Weights of a small mixture-of-experts language model, trained from scratch on English Wikipedia.
Size: 12 layers, vocabulary 8192, 38.4M parameters.
Below are experts of layer 4 (counted from 0) of a mixture-of-experts language model. Rows are named router (the router's row for the expert), up (a neuron's input weights, with its number) and show model dimensions 128-191. Each number is 128 + 24 x the weight over its row's rms, rounded and kept within 0 to 255.
After each expert's rows: "mostly gets" lists some tokens that are sent to it at least half of the time. This comes from a sample of Wikipedia text that the model never trained on.

# expert 1
router [122 106 150 127 115 118 143 116 104 146 110 124 131 118 140 159 104 146 118 134 139 105 143 167 121 130 134 158 128 103 117 160 102 111 110 104  97  90 110 147 168 146 149 135  84 143 128 107 138  50 122 141 130 124 164 107 135 155 147 122 165 127 118  97]
up0 [131 184 163  99 120 127 118 105 127 175 153 177 132 126 135 157 106 114 155 148 109 173 127 169  93 172 149 107 121 142 115 136 104 131 107  99 109 139 175 133 112 119 118 130 138 144 130 133 108 160 102 131 141 161 139 123  92 144 137 130 127 110 119 131]
up1 [141 118 132  90 121 134 103 116 117 108 132 139 121 152 126 138 121 130 125 113 135 126 153 110 105 115 131 151 160 120 137 133 147 131 118  52 140 178 161 164 140 140 162 107 130  79 116 160 132 100 105 130  68 148 105 103 137 138 154 160 109 108 138 133]
up2 [130 122 111 154 129 131 138 132 127  98 130 104  80 140 141 127 120 148  47 130 126 105 154 142 128 112 140  98 109 112 112 121 152 131  95 129  90 150 131 152  94 112 118 135  98 184 133 123 141 156 124 117 136 105  84 111 141  94 125 121 162 140 104 125]
up3 [126 115 163 161 165 147 143 167 154 128 161 142 152 131 126 139 158 140 153 187 124 152 149 103 113 144 135 167 105 144 158 112 185 125 120 138 132 146 137 131 139 114 104 125 137 109 118 125 104 174 136  80  86 158 104 104 122  84 137 122 158 120 108 107]
up4 [124 161 138 113 144 158 121 128 162 113  70 107 100 123 110 140 101 155 130 149 129 162 128 131 111 129 130 139  92 109 132 131 131 121 130  96 146  83 125 126 158 148 105 141 135  95  88 139 140 135  91 115  96 130  91 120 154 135 191 111 152 122 135 174]
up5 [162 148 122 112 159 126  79  97 129 103 120 128 132 163 114 158 130 135 153 144  88 102 145 114  98 116 133 192 114 116 143  95 123 132 102 140  85 159 141 145 131  86 135 122 125  80 103 112 106 170 125 138 136 135  88 102 116 165 194 122 132  90 114 142]
up6 [105 114  98 124 134 145 147 161 160 153 131 102 136 148 106 167  76 125 147 130 117  66 143 130 106 129 141 122  89  73  90 102  85 120 173 113  96  99 171 131 162 114 109 101 115 213 120 138 145  80 180 140 113 154 106 132 123 135 145 165 113 102 159  71]
up7 [105 148 117  95 113 115 135 113  96 143 135 100 124 125 122 156 124 130 126 120 131 117 127 116 121 135 131 134 135  97 133 108 147  89 148 143 139 112 194 140 145  96 127 124 173 150 197 110 100 146 147 126 144  88 166 133 119 143  98 140 135 138 104 133]
up8 [132 118 110 124  92 141 138 145 160 119 148 106 104  92 177 132 150 118 107 101 131 115 161 114 130  91 160 110 125  94 116 126 156 156  80  98 133 160 102 149  94  97  90 120 137 163 148 124 126 163 131  95 121  98  92 100 107 115 164 135 155 110 102 130]
up9 [115 143 137  83 133 127 124 122 132 167  91 150 138 129  98 124 105 154 123 159 126 125 133 151  89 144 109 104 119 146 146 183 130 179 141 131 142 123 141 151 124 125 128 119 127 129  99 157 160 116 106 137  97 135 111 118 110 150 141 127 139 121 111 143]
up10 [144 192  94 149 135 135 106 120 144  94  99 140 153 119 156 106 125 136 128 126 148 114 118 128 100 159  87 137  88 100 129 146 109  88 105 112 162 101 140 141 128  92 103 105  96 138 169  84 111 128 111 137  87 106 139 128 135 127 158 139 122  86 115 117]
up11 [140 113 139 125  96 156 166 133 131 118 176  91 172 133 143 154 135 129  68 144  99 106 156 114 134 151 181 105 118 128 141 132 118 101 105 124  98 130 121 143 161 115 131  92 114 163 105  93 131 114  73 127  92 118 111 110 136 133 121 155 141 115 102 127]
up12 [115 151 155  95 152 140 103 151 108 101 145 138 116 175 143 116 101 145 149 147 116  43 133 115 148 104 135 136  90  84 151 125 140 117 120 146 120 125 101 137 113 112 125  76  92 176 133 120  98 140 142 110  97 124 105 129  70 107 161 106 151  87 138 106]
up13 [131 125 104 138 130 200 104  93 106  94  95 116 110 142 106 129 114 135 120 154  91 109 113 138 105 105 124 113 105 125 134 163 120  95 141 126 159 152 121 150 154 132 143 114 103 147 108 141 135 118 115 128 109 106 110 109 139 135 164  97 163  90 138 100]
mostly gets: " April", " January", " American", " February", " September", " June"

# expert 4
router [100 148 137 145 130 139 173  92 105 146 108 138 148 108 104  94 108 127 121 154  87 110 159 118  77  52 128 109 124 109 119 126 128 127  99 126 112 149 125 155 126 106 159 136 131 141 155 124 139 114 134 120 132  86 155  66 169 130 133 125 155  90  72 116]
up0 [101 161 124 129 111 126 128 119 130 156 109 148  91 125 108 146 143 105  92 136 102 139 142 130 105 131 127 126 185 119 169 151 133 162 110  99 110  97 124 141 141 126 168 100 126  63 115  84 135 103  83 141  96 114 142 111 149 132 159 184 133 134  89 146]
up1 [202 102  75 163 158  99 115 153 145 143 131  84 115  94 132 139 130 138 149 136 134  88 140 142 147 138 104 121 111 128 106 160 140 130 133 137 141 138 117 103  92 115 131 117 100 160 142 110 100 123 170 107 121 131 129 135 177 172 102  97 158 142 177 140]
up2 [165 163 101 128 140 118 147 135 106 138 110 143 180 130 126 109 140 104  94 128 125  69 119 136  81  71 113 175 128  79 114 104 158 129 106 107 103 148 108 138 115 121 142 100 143 113 150 132 139  83 132 164 102 129 158 115 166 139 141 160 149 114 153  91]
up3 [175 134  89  75 140 109  96 129 141  98 162 135  86 145 126 117 173 141 126  91 131 128 124 145 163 100 129  76 158 125 111 157 104 137 164 163 137 120 129 118 168 116 117 130 125 142 123 128 168 137 133 146 159 124 106 118 161 158 150 125  86 120 112 107]
up4 [141 157 137 141 144 120 121 113 126 163 135 131 133 115 139 136 147  88 144 142 106  83 112 125 152  84 136 139 165 133 140 192 157 168  96 127 175 107 104 155 135 141 100  86 133 101 126 143 120 125 106 118 114 129 105  94 186 140 135 123 106 141 139 107]
up5 [144 152 137 125 115 121 111 121  84 143 115 121 158 119  93 115  86 171 112 181 166  98 175 128 136 139 139 161  75  81 125 120 119 114  97 129 123 159  63 144 124 109 154 113 127 139 170 125 100 120 122 130  92 158 130 114  85 169 166 118 138 111 120 103]
up6 [132 139 173 119  88 138 122 129 126 140 133 115 151 100  98 139  62 114 127 101 118  96 139 106 133 115 181 158 147 140  94 155 107 144 113 113 106 144 153 128 129 133 146 140 111 132 109 189 130  94 128 137 113  80 150 113 163 119 141 120 115 141 186 122]
up7 [110 133 121 118 149 164 113 134 156 146 108 153 167 156 149 133 100 134 172 168 154 145 170 159 141 143 157 150 140 129 149 137 123 120 111 135 188  87 140 176 123 126 175 140  86 117 150 142 125 151  93 116 141 112  80 143 120 176 127 141 115 119 193 150]
up8 [130 141 109 143 151 109 131 123 122 153  70 122 150 111 122 131  92 138 102 108 140  88 152 136 139 130 114 119 109 104 161 111 157  58 115 154 140 162 166 152 123  89 127 124 144 152 157  99 140 149 156 125  92 132 135  97 117 133 168 147 149  96 103 131]
up9 [106 141  77 156 161 189 126 100 115 115 121 135 152 179 131 116 197 137 149  95 151 127 189 115 110  96 162 108  99  92 108 121 109 111  94 147 129 162 173 115 132 131 107 136 115 159 144 114 130 141 129  93  83 140 117 141 181 139 121  93 141 131  97 118]
up10 [111 113 124 165 124 145 125 174 146  88 100 143 170  91  90 138 155  99 148 140 145 136 179 101 134 105 111 126  87 138 179 142 126  87  69 114 101 180 181 136 120 127 129 143 131  96 157 115 113 139 122 118 108 143 120 148 121 147 103 147 157  57 100  91]
up11 [133 120 113 108 143  91 139 185 138 145 110 156 138 110  97  61 115 102 134 183 100  87 190 103 126 152 119 111 111 111 139 156 130 111 108 127 154 149 124 147 161 110 156  94 124  97 140 110 142 149 174 104  91 105 124 119 175 146 139 132 136  77 109 103]
up12 [102 131 146 134 135 135 130 148  94 177 101 109 143  73 112 156 100 163 130 149 141 141 135 125 107 128 162 135 107 149 171 121 161 156 142 117  95 125 162 149 116 135 138 148 136 126 117 122 134 110 123 104 130 120  95  87 118 126 124 125 130 110 130  82]
up13 [145 147  97 114 164 138  98 122 112 121 157 106 156 122 163 155 115 141 142 134 134  96 124 108  94 126 135 126 144 107 128 122 130 125 150 145  84  94 121 144 134  90 102 119 130 161 128 131 115 127 115 161 114 110 129 143 137 174 143 126 103 170 128 108]
mostly gets: " York", " States", " France", " London", "ford", " California"

# expert 5
router [116 132  95 137 114 142 107 110 122 128 115 102 148 115 128 106 126 135 122 180 132 126 124 135  92  91 112 135 113 105 127 113 125 161 106  98 138 153 154 151 135 146 156 143  84 162 151 119 119 105 145 121 112  91 128 116 164 145 141 151 139 115  95 126]
up0 [135 147 116  51 167 130 139 107 145  99 108 127 180 165 109 149 148 155 120 120 115 119 130 119 104 143 141 150  89  94 140 149 146 138 135 136 129 111  98 147 128 138 148 114 138 156 116 102 136 123 116  94 130 136 157  99 160 155 129 208 129 126 121 146]
up1 [114 165 125 145 123  89 136 137 139 132  88 101 106 115 138 128  89 116  89 144 162 162 160 117 118 121 166 175 112 116  83 157 183 133 146  95 117 134 129 157 139  98 136 162 138 142 119 150 121 112 146  85 137  86  98 120 129 153 159 122 196 119 128 113]
up2 [170 129 111 112 109 148  82  77 122 135 128 116 130 101 131 128 110 142  97 139 135 115 131 116 118 133 130 160 113 121 154 157 163 145 123 150 128 103 155 125 146 132 164 131  62 111 106 130 148  97  99 155 104 102 112 146 157 143 166 160 138 101 109 147]
up3 [172  93  87  98 120 190  99 112 106 194 119 116 106  67 133 128 125 135 137 144 186 142 117  94  98 103 108 164 132 141 110 126 203 145 152  88 120 101 113 152 117 126 160 112 140 120 160 143 126 145 113 105 130 143 114 132 115 178 137 163 137 137 135 136]
up4 [136 135 133 126 147 161 146  94 160 111 131 138 148 112 131 101  94 133 124 176 150  98 119 146  75 146 168 170  86 135 126 119 138 154 128 124 145  97 102 152 122 133 161 135 133 134  93  93 148  90 153 138  92 101 135  96 141 135 136 181 109 154 117 148]
up5 [100 135 141  83 104 125 142 125 110 136 124 158 111 174 138 117 116 130 106 144 109 112 137 123 118 117 128 118 117 130 136 143 130 107 135 158 134 128 120 153 136  98 140  64  94 148 117  94 158 127 124 165 119 118 132 110 129 128 111 124 124 143 120 137]
up6 [139 110 143 115 114 157 123 110 122 169 122 119 112  96 145 127 150 145 144 157 112 147 119 123 117 117 130 181 115 103  93 132 179 166 129  88 138 125 129 124 113 148 145 126  66 181 128  85 129 114 125  67 122 165 139 123 133 161 147 132 161 136 127 138]
up7 [117 103 104 134 148 131 160 109 109 147 184 184 117 102 135 132 150  89 141 126 134 137 139 158 116 144 138 137 106 114 137 143 188 120 114 143 163 133 104 101 107 100 129 147 108 131 167 119 188 154 143 110 133 157 111 124 127 125 134 164 177 128 116 136]
up8 [123 163 148 152 118 138 126 156 135 142 100 145 113 105 105 129  62 115 107 188 166 141 119 127  74 129 177 140  98  93 145 123 132 137 121  83 152 140 150 200 108  79 143 112 131  84 136  77 138 140 166  94 113 120  90  95 131 102 165 135 121 113 122 126]
up9 [147 104 132 159  98 155 128 142 102 116  76  92 176 124 141 141  97 146 111  92 147 169 115 139 111 144 148  99 138  82 112 142 187  82 135 128 144 132 124 133 130  76 118 107 137 170 143  51 102 151 125  88  95 148 118 115 126 163 185 151 142  92 165 148]
up10 [135  94 130 106 131 183 105 138 145 140  98 103 143 146 197 116 128 141  92 168 139 125 134 147 146 121 113 134 151 133  96 128 148 162 103 148  90 109 103 119 135 118 136 122  76 122 121 158 138 138 115  94 118 118 141 117 106 148 154 127 136 141 109 123]
up11 [112 123  80 123 180 103 113 123 125 136 137 143 149 101 113 130 105 124 167 175 145 148 130 141 118 127  95 150  85 127 150 135 160 137 113 107 145  77 124 150  94 168 138 132  97 143 110 161 153 145  94 121 127 113  71 154 138 116  69 138 126 119 120 115]
up12 [124 143  87 147 146 156 113 116 125 150 152 131 135  87 165 133 108 121 122 142 131  82 121 128 133 150 163 171 112 147 144 151 143 116 109 111 133 150 103 121 120 167 148 107  64 136 114 113 101 138 133 108 134 107 181 143 112 142 147 181 176 121 131 114]
up13 [170  98 111 136 165 117 153  82 139 117 138 115 148 141 127 141 140 136 120 142 125  84 131 139  89 137 170 159  94 112 119 150 158  94 125 149 141  88  89 121 139 117 150 135  93 119 110  78 159 145 123 126 111  90 120 122 148 110  71 153 135 145 110 144]
mostly gets: "\n\n", " In", " MPC", " Species", " Phylum", " cm"

# expert 0
router [100 171 114 116 104 154 104 128 117 115 117 138 100 150 125 134 165 152 147 152  97 163 178 150 132 113 148 122 114  98 177 154 114 146  75 144 100 138 125 157 138 120 118 135 110 123 113 109 144 108 100 141 100 106 140 117 150 107 147 135 183 111 104  93]
up0 [109 167 140 121 177 141 136 146 110 119 109 148 134 131 126 123 156 136 116 147  96  86 133 159 122 112 129 134 111 126 130 125 149 147  75 109 156 119 132 158 136 149 136 140 124 122 116  71 146 149 117  76 129 134  74 135 167 156 126 155 122  90 123 124]
up1 [136 117 152 102  78  99  68 153  81 132 115 176 149 125 105 113 137 150 158 125 159 136 115 127 127 135 135 136 134  97 128 147 104 143  95  98 105 141 121 158 152 133 132 136 128 124 130 141 159 134 104 119  88 149 143  88 164 115 113 177 137 154 141 110]
up2 [ 98 128 143 123 147 168 119 135 116 140 130 187 150 130 138 131 118  98  86 102 155 127 170 168 127 132 141  94  92 182 139 149 140 183 113 155 144 163 135 183 120 136 128 161  96 149 151 123 157 148 113 140 119 131 102 122 127 102 143 130 118 113 128 139]
up3 [156 139  99 145 130 126 184 135 131 150 105 140 102 132 166 195 121 118 132 150 104 127 175 134 124  93 183 135 113 155 108 126 138 115 128 160 107 123 143 130 163  93 107 152 149  98 129 166 164  97 145 127 158 126 112  97 137 143 112 114 104 156 144  78]
up4 [153 154 131 113 125 124 143 175 131 105 175 123 169 115 163 139 131 142 131 141  94 121 182 150 144  92 150 124  84 141 124 150 127 117  90 144  89 173 105 138 131 112 135 110 140  84  88 137 163 106 114 153 124 129  99 142 116 117 139 131 129 150 145  96]
up5 [151 166  86 151 119 118  87  98 148 143 150 121 143 127 140 166 140 154 142 128 126 126 152 104 129 164 110 145 173 129 157 166 149 131 118 113 168 118 131 160 144 119 164 120 113 129 109 122 143 115 145 180 114 114 126  88 136 117 121 109 117 109 118 119]
up6 [150 133 132 123 113  69 116  63 117 156 148 153 149 125 117 145 116 115  83 152 188 124 180 155 121 110 124 159 136  67 153 139 129 122 105 102 135 150 101 102 117 114 121 135 125 142 137 117 141 101 150 162 105 130 154  76 165 158 151 115 151 164 126 177]
up7 [105 122  75 110  93 126 118 106 118 177 120 134 124 111 130 132  65 144  86 135 129 117 139 115 121 113 133 123 110  93 151 118 134 150 134 105 121 135 115 142 115 134 145  86 101  95 107 115 130 144 139 173 122 117 110 118 125 121 143 132 176 108 132  97]
up8 [138 143 137 147 126  94 141 144 123 103 164  84 113 142 169 125 126 136 102 150 103 120  85 130 126 181 132 140 101 122  98 159 189 168  93 176 121  84  99 170 108 103 129 126 105 123 128  78  83 191 127 100 117 136  91 145 135 113 146 156 127 137 133 159]
up9 [170 114 154 118 140 107 107 154 176 116 100 145 102 143  84 112 116 133 118 143 129 135 109 138 136 107 104 133 158 145 139 120 149 166 136  91 148 114 180 181 189  67 147 123 131 127 165 139 132 143 154 177 142 137 156  80 165 137 114 150 110 105 143 107]
up10 [133 139 138 133 125 138 142 120 118 116  97 164  87 117 144 162 106 128 124 142 116 142 129 146 117 138 128 187 152 102 128 187 134 146 106 111 140 108 139 146 156  73 118 125 157  88 115 126 120 159 119 147  93 127 102 128 165 124 194  80 166  82 156 138]
up11 [ 89 140 127 146 116 152 155 170  96 131 151 130 108 112 105 150 152  85  91 135 100 124 185 122 138 117 150 139 108 111 138 154 167 156  99 118 123 127 165 159 133 116 143 111 156 111 130  97 155 144 106  71 130 123 119 114 155 139 142 158 105 126 163 107]
up12 [152  93  76 117 110 126 107 127 135 149 128 149 143 100 151 128  94 102 100 158 145 122 100 122 108 143 164 121 162 119  91 141 140  80 115 116 135 135 141 149 141  93 146 132 118 120 156 134 120 147 144 156 106 120 148 130 110 160 124 124 120  75 139 124]
up13 [151 146 122 125 165 175 124 123 166 165 154 143  78 132 192 101 138 109 135 130 185  99 153  88 148 134 133 132  92 124  92 147 118 139  97 147 143 117 109 135 101 128 112 138 139 147 126 184 115  92 121  96 117 150 146 131 127 139 101 157 116 136  93 119]
mostly gets: "\\", " \\", " \"", " '", " electric", " Yes"

# expert 2
router [136 161  97 152 114 134  97 146 137 155 147 141 133 141 135 163 129 138 127 145 144 146 152 114 119 100 106 117 139 118 142 108 109 132 144 127 131 113 199 153 144  81 149 104 128 146 139 152 108  92 101  93 106 105 164 102 133 144 130 138 116 135  93  97]
up0 [124 140 113  67 140 106  83 157 152 154  94 152 136 115 107 152  96 138 122 118 147 132  83 151 144  93 124 103 127 132 130 145  84 130 134 174  77 128 137 122 171 136 152 189 128 144 108 151 177 112 116 184 122  86 114 146 118 137 153  85 128 110 124 147]
up1 [139 126  75 131 127 123  84  68 159 150 131 111 131 117 145 118  79 136  81 139 139 155 120 106 103 168 120 131 150 149 135 105 100 176 127 116 141 105 124 116 125 150 141 153  87 119 155 134 169 171 101 117 137  86 165 120 167 117 154 130 146 142 150 115]
up2 [ 90 141 112 113 111 126 104 121 141 150 136  95 149 127 121 100 125 110 107 110 151 136 164 125 120 112 118 114 112 112 117 113 136 119 115 148 117 117 100 134 137  96 144 134 126 122 176  83 105 161 158 170 137  92 143 129 163 133 104 134 146 126 115 133]
up3 [115 104 159 189 122 137 125 136 122 131 123 129 122 120 148 107 120 132 111 106 157 135 192 115 116 115 164 146 127 114 136 104 103  74 132 148 127 110 190 144 126 127 125 132 126 114 122  89 121 108 136 137 138 146 135 126 106 120 134 114 131 137 123 187]
up4 [150 160  97 116 117 149 124 144 136 148 113 136 107 108 116 113 129 113  89 129 166 125  98 107 124 128 108 129 136 157 142 151 165 139 120 116 126 162 127 160 126 109 101 107 141 109  84 108 143 129 100 146  98 154 189 118 130 130  91 156 104 124 163  98]
up5 [176 152 142 142 140 111 115 146 114 165 137 157 153 109 146 166  99 135 123 116 139 116 147 103 162 117 113  65 140 116 114 163 136 155 102  89 104 127 164 137 111 123 146 111 113 148 112 169 189 137 128 147 149 135 143 147 163 168 119 137  89 141 116  94]
up6 [123 114 139 112 176 107 108  80 125 116  99 125 166 121  94 150 111 133 126 142 106 132  75 117 117  96 126 157 124 120 132 114 114 150 127 141  91 133 170 142 150 166 174 123 100  84 136 160 164  93 165 117 138 116 150 107 100 134 126 149 146  89 117 131]
up7 [103 119 125  99 155 134 195  83 138 146 121 111 102  85  98 106 102 157  94 148 140  88 145 148  85 146 140 115 125 120 134 176 108  97 116 116  96 130 156 135 128 141 138 146 133 132 112 117  99  98 118 164 159 120 111  83 120 138 120 123 158 126 102 142]
up8 [ 95 120 154 142 156 110 145 134  90 115  58 112 148 133 101 100 130 124 152 129 112 117 137 130 122 134 149 141 108 130  81 101 142 111 127 140 113 160 126 139 119 123 137 175  95 122 150 139 124 117 110 108 127  95 104 117 110 112 156  93 138 116  95 122]
up9 [146 148 145  80 141 144 122  57 148 110 120 125  93 163 149 152 153 152 105 161 145 111 159 150 124 123 163 148 129 132 121 156 138 106 115 113 164 144 177 122 126 109 116 115 148 136 125 147 148 139  93 134 133 112  95 115 141 117 136 123 113 137 159 129]
up10 [110  99 117 168 135 130 128 159 110 108 135 137 119 107 182  72 117 112  97 136 168 128 170 119 164 104 105 127 139 123 113 128 136 112 121 149 161 123 153 144 128  94 134 146 130 156 124 129 168  94 136 118  92 125  93 111 143 100 121 156 139 138 134 130]
up11 [157  79 133 138 148 121 138 168 110 136  83 120 123 136 142 112 131 165 154 128 123 115 175 127 124 106 109 160 122 103 142 127 134 121 104 132 146 108 127 136 163 147 133  94 106  97 146 118 175 110 124  69 134 142 169 119 151 126 136 100 157 112 131 171]
up12 [107 145 107 130 152 104 135 116 108 122 139 123 124 124 166 102 128 120  79 124 113 137 137 125 116 100 118 138 117 142 128 139 108 103 113 174 119 114 106 153 135 117 129 136  98 170 122 139 117 128 118 158  69 140 102  97 157 112 129 164 169 161  63 118]
up13 [119 157 105 142 121 144 119  69 117 164 126  70 128 123 104 165 127 109  82 179  91 107 123 137  85 138 155 132 109 130  75 131 151 108 135 127 137 129 157 124 141 134 152  97 110 110 152 143 126 109  81 135 122 141 151 108 115 142 103 133  94 123 122 134]
mostly gets: " season", " team", " series", " people", " game", " school"

# expert 6
router [146  91 123 142 128 165 120 147 124 142 141 138 123 121 142 106 137 135 143 158 114 128 156 160 122 124 106 136 125 109 134 120 121 144  93  88 128 104 143 147 178 138 144 126  74 124 123 137  82 142  85 133 115 101 130  82 151 134 149 134 174  88  89 114]
up0 [ 95 122 117 132 126 161 136 147  79 135 133 152 114 114 126 123 115 117 119 129 166 156 128 139 119 142 116 122 136 126 149 117 160 136 127 116 104 187 128 184 154  90 170 117 174 109 135 137 139 121 101  95 116 107 103  99  96 120 163 116 155 131  96  99]
up1 [181 146  76 148 127 122  87 145 116 139 110 118 143  90 148 107 154 165 116 135 134 104 188 180 148 111 130  98 127 101 149 185 162 144  91 114  81  96 134 139 106 110  87 106 126 181  96  96 132 147  92 130 141 128 157 134 153 154 123 165 118 107 144  62]
up2 [149 113 140  99 130 170  88 113  90 116 109 164 152 137 147 113 129 181 132 106 123 138  90 139 116 147 183 113 162 130 128 149 146 124 123  97  88 170 106 171 152 116 131 151  92 142 147 119 121 157  76 114 113 113 146 119 123 137 127 172 144 107 188 128]
up3 [140 131 138 151 143 177 113 157 107 141 114 181 149 127 103 162 165 137 121 149 106  98 188 111 160 116  97 112 121 106 110 189 157 154 103 139 101 147 125 137 177  91 138 121 122  89 103 120 127 122 123 138 139 139  86 139 127 138 172  97 138 137 151 105]
up4 [101 153 168 174 184 142 139 103  93 129 132 136 156 149 133 121 124 145 158 118 151 147 115  77 137 147 183  98 108 138 149 127 125 116 141 151 113 153 112 122 177 122 141 131 103 122 111 124 150  92 115 147 126 133 104 136 108 129  84 118 169 115 129 130]
up5 [130 133 112 123 140 132 122 126  87 164 143 124 147 133 123 132 104 121 120 153 135 101 125 156 114 108 148 130 127 148 125 179 181 103 116 148 115 132 116 158 147 113 138  95 103 139 152 118 123 140 150 154  91 139 126  91 126 133 139 157 112 108  99 124]
up6 [123 144 141 105 160 106 112 137 134 162 142 149 107 120 127 155 130 139 139 125 127  98 183 120 135 132 126 162 123  47  87 118 135  98 115 166 118 118 147  83 138 113 121 152 108 138 164 127 153 107 119  86  99 129 151  93 153 148 106 139 175 124 114 158]
up7 [167  85 120 123 131 114 115 132 102 144 102 157 137 134 133 142 102 112 105 172 102 123 156 104 138 176  96 156 110 141 109 147 162 147 101 140 109 161 147 120 124 110 138 131 151 116 110 145 156 138  88 150  91 154 191 127  93 137 126 121 121  84 157 140]
up8 [193 128 136 161 114 103 137 139 119 149  93 100 167 140 125 116 141 133 118 140 118 111 117 100 126 136 167 161 136 114 118  97 115  91 100  94 130 175 154 128 182 123 162 113 144 145 142 136  82 126 151 128  88 136 154 102  75 137 140 107 137 106 102 109]
up9 [165 117 102 144 124 148  92 165 146 134  93  94 123 118 127 133 110 110  98 113 152 112 140 168 120 152 137 148 109  92 164 147 105  92  86  84  94 148 124 150 126 145 137 117 114  96 136 123 122 134 123 111 110 110 166 141 112 150 145 134 115  95 156 115]
up10 [147 113 115  93 147 136 129 131 123 149  94 114 119 118 146 182 110 147 146 139 147  83 113 118 102 137 139 163 150 117 128 105 116 137 103  91  60 145  96 158 136 138 151 121 140 133 116 124 141 139 112 132 141  90 170  91 114  98 134 154 122 149 124 100]
up11 [159 121 129 149 153 137 138 139 108 176 153 112 143 117 149 151 145 152 156 129 128  98 139 142 114 120 116 131  77 137  98 147 156 115 152 131 128 145 127  92 153 120 136 131 124 142 152 116 106 159  81 111 115 135 115 106 194 140 156 131 122 123 150 154]
up12 [ 98 132  91 122 122 134  65 147  74 148 124  58 122 127 160 143  97 147 136  95 134 131 157 103 111 136 107 219 109 143 166 140 143 134  79 118  78 111 137 132 128 122 144 147 131  98 111 105 102 136 117 137 114 114 147 151 138 116 133 106 122 113 192 101]
up13 [ 82 123  46 151 170 119 110 119 106 161 104 104 100  85 108 159 116 132 127 143 144 136 146 125 123 139 144 172 117  88 129 133 144 130 151 137  66 163 148 145 209 125 128 104 167 157 133 148  97 129 145 109 100 128 131 141 106 173 126  73 143 127 177 103]
mostly gets: "ér", "bl", "unte", " Inter", "phi", "umb"

# expert 7
router [121 105 111 106 132 143 115 143 113 121  98 148 138 121 148 108 121 145 114 139 137 122 133 132 116 114  94 141 150 102 169 133 127 151  79 127 118 146 150 178 156 119 154 115 103 153 178 132 148 119 127 134 124 114 145 110 141 143 138 105 148  98 109 109]
up0 [130 125  95 112 115 172 142 115 100 169 138 159 144  97 152 150  96 142 126 134 102 121 139  97 111 117 184 148 170 124 185 145 100 101 133  90  84 123 170 140 130 115 174 155 175 113 124 149 111 135 135 130 127 152 157 114 124 172 158 111 123 104 136 105]
up1 [170 108 152 125  78 151 131 102 146  86 128 127 101 105 146 139 107 137  63 119  97 141 109  93  94 121 151 145 126 151 135  97 113 111 120 125  91 114 101 131 119 118 139 125 118 130 111  99 155 162 138 119 143 144 125  82 123 138 108  87 130 144 141 125]
up2 [150 144 156 114 109 116 128 123 145 132  99 167 102 133 134 106 104 142  66 126 146 100 143 121 103  86 124 120 134 117 184 129  99 131 118 129 113  98 116 132 113  99 150 122 144 100  97 101 152  98 167 111 144 146 165 126 180 127 127 119 156 126 120 185]
up3 [125 117 136 149 120 159 133 135 104 112 109 163 137 108 192 105  97 159 122 141 143 118 142 113 129 139 162 153 124 136 152 152 136 183  83 112  96 131 141 155 171 159 107 107 100 152 139 140 120 120 126  69  76 120 131 168 137 144 144 138 111 160 112  87]
up4 [137 134 171 114 107 151  91 119 139 157 101 104 147 155 146 112 109 123 116 154 136 138 135 160  65 110 159 121 142 120 128 118 139 116 153  98 154 105 101 124 156  82 155 149 132  76 107 123 103 108 117 125  79 106  98 116 164 157 134 132  74  69 145 150]
up5 [109 155  77  88  97 145 162  98 133 146 164 135 152 159  96 127  90 121 118 120 149 169 119  93 118 145 133 117 140 129 114 122  99 129 140 155 150 110 119 174 109  81 112 131 126 122 157  89 150 151 128 144 119 104 123 122 173 125 121 117 108  86 165 131]
up6 [112  63  90 135 134 108 134 128  90 135 122 137 170  88 110 150 131 140  83 180 128 102 125 106 116 126  94 139 115  60 119 140 157 130  97 110 105 159 172 151  97 156 137 146  88 155 161 134 150 149 180 116 100 101 102 139 146 160 196 154 119 159 154 154]
up7 [164 169 131 115 134 102 116  99 142 134 118 156 117 142 152 122  99 131 107 146  80 111  97 137 116 135 141 138 182 133  97 108 185 115 123  79 122 137 142 134 132  93 150  64 112  75 199 121 125 140 116 122 134 113 116 140 186 148 129 121  93 117 151 114]
up8 [164 124 133 119 182 102 161 103 138 142 181 172 129 119 115 172 136 123 131 151 123 162 111 142 130  85  99 162 106 128 106 121 128 147 108 125  89 104 151 203 163 120 130 115 144 119 135 156 133 142 114 104 107 130 178 140 126 125 123 153 123 139 117 106]
up9 [141 104  95 119 114 151  81 108 101 136 120  88 140 168 132 119  90 106  84 126 127 105 126 112 152 128 169 121 159  92 131 136 137  72 119 137 124 159 125 120 117 113 144 120 144  72 153 120 132 160 124  92 136 115 180 122 144  89 109 138 127 165 118 145]
up10 [ 82 153  82 113 142 143  96 119 117 158 134 166 149 111 182 136  92 119  63 143 118 169 131 100 108 133 156 108 130 135 142 177 128 109 119  90 152 132 161 143 124 107 143 148  91 130 113 129 132 127 144 123 123  95 162 164 119 139 118 129  95 125 111 118]
up11 [120  71 128 117 103 139 135 126 103 143 134 156 120 125 157 146 128 115 113 127 133 128 120 124 108 129 190 130 110 152 176 155 122 131 113 173 133 128 151 116 122 138 132 140 149 125 115 145 147 144 149  91 106 133 116  98 150 135  85 135 122 125 119 140]
up12 [105 152 131 146 133 121 133 120 100 113 102 148 133 164 120 122 130 186  98 175 143  70 140 194 133 119 125 159 150 106 115 132 105 137 119 136 120 120 118 150 182  78 173 132 137 138 160 132 143  97 104 145 157  90 125 117 140 144 138 123 163 139 121 155]
up13 [108 151 105 116 150 145 103 127 131 147 108  88 153 101  92 102  85 150 116 122 125 123 121  94 116 147 106 198 114 115 173 134  97 118 102 119 109 144 115 141 118 157 105 159 154 120 139 154 126 102 128 145 131  97 136 115 155 180 139 146 110  81 141 148]
mostly gets: " res", " ins", " re", " rec", " co", " sent"